Weights of a small mixture-of-experts language model, trained from scratch on English Wikipedia: 13.2M parameters, 4 picks a token.
Below are experts of layer 5 (counted from 0) of a mixture-of-experts language model. Rows are named router (the router's row for the expert), up (a neuron's input weights, with its number), down (a neuron's output weights, with its number) and show model dimensions 0-95. Each number is 500 + 25 x the weight over its row's rms, rounded and kept within 0 to 999. Numbers have three digits each.
After each expert's rows: "mostly gets" lists some tokens that are sent to it at least half of the time; "gets" lists some tokens that make up at least twice as much of what it gets as of all text. This comes from a sample of Wikipedia text that the model never trained on. Tokens count by the router's weight.

# expert 6
router:509494489533543499540497495515531489492533473511455550501525460488511504445488527452521522487522487509500511506462479467480477524464509508511453489501524502472501488504519451547448488499508493525515462511459478491502458518490518534484530472471539498442519515475476484554471509524506522502
up3:483511507499528436517512489501473481464480528479473531520510504488518547485528478499469518508534481483493516491496523466520521497504515469465538491493507491490498496507470501512465483525500491495458503522480505482495498459503444502479496478468569480531526478453487537479485479530519515474
down3:498485502502522519517441495525572497508495489492518488493482499491495454533456465500517497546504533513510475484515571513484510509493518504533534493475518492497495512500536487471511517523468501519519490479518518515515487501483489517478547527520507487488475458497493497486513492507497542486
up4:448539490508501498543484546522541471471495521471490539502515489517492505479487478493483498542513469463508466493491509477532535481495505497488491526485534481473481530527493497518509525483514534506444537481465474530488514500507524498506521504481529496469535461507468497508536476494484488462
down4:467497503502505515550503522466508478574508508460555518501508519490478505454521491527505545467507527526476499547530494502461504543531505513508491509532442527498485484494463459503508513492505516519527503475496492487525499467502484517472498490474533478469521493504494505455510474489492489495
up5:479519506532530505513471489498504514507512483526469521492512484515478533479475480522513450497532491472527509529486505486462476484509486490503490495494537516530501495472498491488513502479501489505544505521491489504444509553470484485508500507407452517488518512499558501513476511464465516535
down5:518509477491471539511555495521477488547519480476470444506508525516544502477514535501465564559505510506505523518525507517528462498508510486541458498510500497460455510501467510475515475527507496507471511506518478490537516462511475532547487526536515521504485482481488533465478464537509502485
up6:519526520490488481480540473498543511512538498504495583515514506554478480480489473497514515481481484534487498478517465486503457492472462481534525525479551486455534512468543498487507528475520509491487480489463492495480527527463507481542490525488489513472507492479496490523486463494494512505
down6:513560457456471545516522500470462489489533510535517491500458536489530518483485440508488522489527519507506542554507483490516515542533535491529519478528485490493494497498485497507476504508530498509457538484503475501517487499478531513535494520516487531483487548468503534491485499510565496549
mostly gets: " that", " and", " while", " than", "ics", " those"
gets: " and", " the", "0", ",", " that", "|"

# expert 5
router:481493488489496511523480487511481485489481548484442501515494442505506503473430520515474490468551472568454488465523513504545511515496510462517482498489528468516517503500490451486525482458493487556521473504473469469492533509474510508488498512468505512480483517522483487488508458518485542479
up19:484523430519507498525457507482480516507528525499498461489525455527466473485478527489443509489520512514469441470474529468526484510466525487534499487500526492500476510518499488469527475506476491504516499476540496500501475493487544477512483533508495498507497487531517540508495515466510521508
down19:475541494468474520490496517494516506529482534522538540487507495470481492487491521550526485487516521479547504508503535468522530491517497478503482484520474497533491514544465510526483530498504523516544521530475489538524463577500528549472476495484504507504497494487510501462509493529491530455
up20:458498507485468510549507443497458537490517537529478487495495468521503477495470508539481492533525478534537494514543510492518495504519495474501511524487498500513483462499478497461488473465505497479477514489464497511526500503519533524487512486522462485542475501534513539496488555525486516531
down20:535485522513482507454507534470543491500522490525482510509543501490484461503445501498471501537471561474446490500511505485478484476461508481520495486501519490509529476543465579527515505509500447515474493522463509525497498490461490526510481530500485468491543466499480494519474505521489537509
up21:514479471488475500497481464520491492485488507541460507503495472525526503504475524508495488530515507505465504465492480453497541463508497478510506511447500460515522524540520498519548498461458512488512506495484506495494485479482481503481477474507486467435481487494497559515517517528497564483
down21:508437538554513512475476469504487493440505491509450510488517492543478466486475503502534485515471474504512522521482496529487498493482512510482507524534526515517475504440511640473487512513486515509520510497497532513461461450510490516490514515504468486509526518492501495531515524535464479509
up22:511499487488471479526510527524543488499525484532492540515524466475461513503514477462506506502516487523465497506519506484520553491499527514513527489492494437489505497483508489510512500511512541515498530504494519497475536489486475502504497478454489496512483504534500537540461521513512488483
down22:487472493500504533487513534544518517516504521523570490502474541511489509534491462468488493493464515551526447509504519468532512494494504473484507500473501505503488536483457539515525527497449486444504525496476520522465526480447429460520537544519463535509472513516509465533519499503504509488
mostly gets: " his", " \"", " is", " its", " an", " their"
gets: "\n", " a", " the", " \"", " with", " is"

# expert 7
router:474484498493517485526517492493454490493520532484418516471535437468473528436490499483536458496499472495487511478469490458491458502490538491562470512502528505507470487497550460474526513481501495517461490499500493511517517492480511503512517516458511474527523515501511478512458485476517511541
up19:521522508515528489484479486458508484491515480509500546473548550535492514460508487515516521519515479521542521559516492483553532475503495489508449477483503495524482478493529492514542485489494510521504480488524500510491450504482484523482559498515516481529553496503511470496508536443536456489
down19:502513476539526560482510524518495505494533516494490502507543461529440528493518486515457531526484511508489507525517498484488491487493494500454449495501486472468473555542479592483484545485502477463521516505483577449490503461516509498428478521510491500481505499510489511498507492498569459497
up20:467524536501470490518506524513530464467487531481483471503504463512461457494509497489511509554480490499518519487460545558507541499491528520493480509499465498486500530518503498522495530489495541487523507525481505479482526497506472500524494482477482494547451480485504514576467522528502540509
down20:475537496496502508475490497506506550509511556497518500507470484428546532483525487531515495422477517518533458544502505531476484495547506515517480484538518504479495489487496540518525457496492476549488521485492482488493497508518533514505503495531498492474500490507531489455507466492474499538
up21:471478502500450506501493537490484522440475533526501463494529521497518491480485468523487540513484490536445443486473511556526485540462488503496485526470492497508492562548527486490501482501495510505554499494522497467471545503475489483506523511474476503470512524489528509496478523460516492486
down21:504507506526487455480501476456461464498517466492488500505493498498470519464537507488540452489545477453494518500518502476464459505536494497508475497507490500526485427461488514497513564473539493500527495466488549505505492522508414511490466466475488474511485511500477506483509468507501467508
up22:462490527520459468506495475494497495458469486478483531553510471509479522509485482519476494464511476464469525495530469519522519531480512538519469517496462537495466518483527487474538494463489486540481561527492503494484507473541485497507504571531532446502468504496526455542466496505505516469
down22:501487501497486510549484526483487491479497472514513500490524492532459473499516498472478524512505480488480471480497497520513508496523527468506448507520489559519528519469491377518508430547481492477497514504490480464482478491518443472504509504473512537473533480484481506474497511506530499500
mostly gets: "\".", ".\"", " during", " April", " until", ")."
gets: ".", "\n", " |", " in", ":", " from"

# expert 11
router:458535512511438537482473516508514505467455517478478532492527467496478525465454513487534495517547498518486474522444536523485497545477517502526482499457514516487540444483477454480516520465507479529492499511475444481526486543521516528518495502482472468482522487498452501530519499492494533518
up19:491481531474501520517490510474473530495476537491505556492531494520511493487475487467486495520493468529469540519503477515533493519504518478468472468492445514465505468476494489456473498474462499469473547502472486480509498540498547522500506492529497508453506509526519500494467496554502496512
down19:460450515462523532491468500524505483527475509479502531487495512515496501510518450486514495528482494515503528537475488512560470478513473541483513529501487503471492531501486553439476508483483510474483507552509508467518487509512497509508482516506512474510482452553507439538485506505466524509
up20:524516516483491530517480523522516500494502519524489533511485460521490515495473458470462513475526483512504552456493484485555508550504503519476476542484497509529516484474494491478539492484508532510447515487534513449509522507514491472472503478511536475503505475524525509550459475536515538473
down20:481478475503519504522460537536501494502529511495556493495473454485534519470478503515464476479540494495500508488460481476511460503521493523488480563491513500512510504523474616502465516496473522495470483514478502500473509514478493516467515525541506496520497505529559492557479456503477509490
up21:502528480476495494473511478513458515520486525484490488470535483525512517482484494496540530492533487478478503510478471448488522546461484499514491501512537479500485506535501493542532496482508518472494528523471502494505523478506493535500480515471534479500521444487496465506506494512489500533
down21:506520536504450468512518488449517485529479487548476467497504488496515488498453516484524511465539528495525500472492480516511481507501493471516508494545490531507502499493485468518510503510520540535536543574467496456506514510489510505520448511469537532506497460510514505509534507438472517511
up22:490562486514504518482487481538519492505496495505476503501498492458518471495437485534523479526480491538492535508472502456482514481471548538489514547465517500521470504484475491506464483488504462504507553495487497494501530539501492553471463521471481438522518460477508499509497494506482533550
down22:510536489486496485481498521508476445522504491505525468507515504446534535495475470530534466499474477503521480518478485459478486498466539520507484530519552519474491477484446473516496447480512520513474472555483514508506500514500423544485443519461508475503511504478500501472527497499549422550
mostly gets: " has", " can", " would", " have", " used", " there"
gets: " to", "==", " was", "===", " at", " in"

# expert 8
router:503521489534464472491483501528502464497483522523491497510533514536498485474509474519528481469501500537479462503512541463537499537528466513483463524501515522508521510551508449488469504498476493559480499525542425502499527523464514519497499512519475479531525525497484474505491504462537539500
up19:538500527441487496455487479542521537480505509493497480501508482536492496479502482525528436483455450535509478510522507500453531480510511485545488490501490498558509488519501491549520474493431486496523485525483495510547476472526496511489475470527536482523474497468528502514534480455512515556
down19:490466516466521475544449485534515542493486492467556489490476515508499477515536497524501498531459476505503517503444517534480550531454494509505516494493586484531526512490476515545506505553460521471462470487492524506487533508460520458516474500518539464465487496514507513485504540515534498479
up20:494500508514488521481522497481501500489478480489489525484498487526495500489504507479519488459524516518460473491536513502514480523467480521501479481532531533495523527515534493491513512498474515532537514517512526536480498526459523488489531548515487455466472498505512507476426483524486516517
down20:490495528493499551506502473493508519490512514538490466539505488552523475520478507484528504512488527482527503484490490518524484513543462491469527456497530494476480516495504454510480471513504534463486538484505538506501462465513514479498521516480526543482458521457525535473536464504527500468
up21:456488481461479496522479536510476439519488522527508495522540486490508498482472514449505556467489510529476461525498497485479509506449484510473461499524448550536501504539506491514512555480503502484510523470493493545525512454526512508509505486527521512496544464510477488496457502476487487489
down21:518472471553480466508493498495475504526460514462477510468506488497517512506548473513515435513489501425544505531490545499451535493493506507499513534477498573524484467487512512480527498493465514494491495534504463470521507483517508492515470479530500494479535470461479531462500519513490495487
up22:523477482521512522515440497467520458501466488501501472508535513528521475486492487479497517464569499484479481508500556479455492501494536528534490471513497522516495511468534489494510502529482526521499494472536484502512527511519530492508532513497510472527525494459483478481477487491484516525
down22:488511493488512486518517537493506506489551505539505482439507537450502509514544467465507515476452492512530502507502487491498508527545514494553519485465494527517456507506472414530487496519457500513506515499455504482478514484517456499517516481522516489530496479482473507501479450438458456507
mostly gets: " he", " He", " they", " St", " t", " d"
gets: "\n", "-", " to", " \"", "–", " ("

# expert 15
router:495452505524481497519491509472511487459495517534417501519529444512467524469474534505499498488471476521521496507534496517546501485460505492489473506477500479515487522508528445501491517496502540499530496460518519456494502459477538528512517506460523484521499485446483453501476496509466540496
up19:483473495502473494506521458493466502533498511526497490493490513488520494490543557536490500520564473491513474492538480529518500527472523564476515500478483471538522508537526496520538465489505511476486473511519504494475504461517507512475537532516527492452528427457500500514485478504502490506
down19:478528503469498485492484520476512529562516498505547489462524466513500555524513488502501547466504494538509453527480462486497492490506507453469512503464445529501478538521486539478484483495521494488504512542484482476546458488512472516487508507498491560499477501463511484518488461492514474480
up20:472469472517482539497478497489574472504507493477502526520541491515523528511486511531526510529487464489462485503466541475468507488458527503476504478468504483498472508492544496496475531468480474496453491483507475472505481543499517501469498499506478457512492508470459526524488495477481494485
down20:533482528545504475509490553446469460488463459450524519543521491447525491541498485457445460517504501456561517492513475562513499534517534488517499533495491519515465455478499583479458522520503502491476493518493504495466473503522501535501483495493461446532506481488507499530498481507510517499
up21:541502511495466495524550460494475435456513477539497559473515487503465456483479447466494485504473490510497459500522473472509497513462476475517509486476465524498486511484471495528501559531518512479509461492478508496489533485518485498501548497492498506522546485544470544557477488544536469536
down21:509477497540533485471482527499497487515502561459497478502509491486512508475512510510528514482500491485494512510511518455492523481487458500492534463483517493513496461508464526489480491497464492519510485476552546533507467505540545511506450510557475598519463489480535508489492513464474527499
up22:537486531480510512514504493478494454534459479460520584512526474488536482474530511492538540453484511507516520492513471522503483483500506484537497507516512537488478512499487490504508496497454454516519477490534482452519526491446482539480490508522537488507574544524493435511542509535509535507
down22:494491513495501505485483461490506525506519472523476504524438484525455483477439505489455511515471571511506480500524441518503491464506474476477525511508516496511527527522519579537492549519460529506506497502474509501503492498509518491499494512545480538493491525492473480544542497488495486505
mostly gets: " the", " in", " its", "The", " during", " The"
gets: " the", " |", ",", " in", " of", " and"

# expert 9
router:483527504536463507502504511504537480544483514543453463484530493493498522478522477526498522530470501535467501479484519499508513558486577479543504456499516503518524512495480453514549554531498496493550483475502460493502537482499512496483487521423472479518511478522518489496490476498472484508
up3:494430473499490480448500513490548472488478524514509510555515498525528511495516498476527509488521504528498515505484541514539497489528482525501519498532510509474480535486497491456509460526448476540542510455519482516504516506442523496492509488500466496507473481505508511460493501516492474541
down3:491480492475483520481455498496509471508467502509510504474456494482519490507519457507481528495508496527499482526499510485534507495478516507515510497530529499447485521512500582475513547527506481526505486497525495533522483528475471470495526473536456480458500510513497530542497543492494487522
up4:451517471506525506437470500485504496484478463460493483515505558567534514508529510484500547496475452490495474520522503495498527474463528505492486502519479444481532535502513486531495498528506498501491484484490499465501506490475508518500555503469461494473489444489459498482517486508509542482
down4:537522508435488535552521519494498488434514488526508529469489477493527496522505510487495482508511484495517494496524499547508472487529476525523472511501497524522475510519530471459480462465442493531485514510439501518486499527489532540524486511526504511522474429482541515463461518476565518505
up5:525547505523517453526500506497517456516524470529457578508547493485485500470479471527477504488493514532501524540523560547493496518493459524518491528469467465532524500474485501521523539486503469512549484501490506499477509529477495499506474488489509493484530488419527524497526498516522524464
down5:496474461536528451542524511535456448526493511497525459503512493557575520509517517494534507526449495535483495491496476513509504512499529526539494496505504487470471484476452510495499506521510494529482525517444526489504532450498509464472528538488532546473520514513499505486534501495516493526
up6:455534521500462526494464506487533480480474535530502517525496499515473512515481512482509510509506526510507480546485497495551498525511497495453482493483462528496485505490491478517474508518473516500517550545518479433495528544473521523488435493503503504508523483520507455496496498518505487483
down6:505509479485480520514506520475484488523484514473511522550454481476499480514509528528535499510520555515511505474529484550453478525520497510513474491481537514517498458516482442543510493556468453499493466471522528492535507498445521511506528506520503522511498488525515481528494559497501473474
mostly gets: " New", "/", " National", " John", " for", " +"
gets: " of", " for", "-", "'", " by", "/"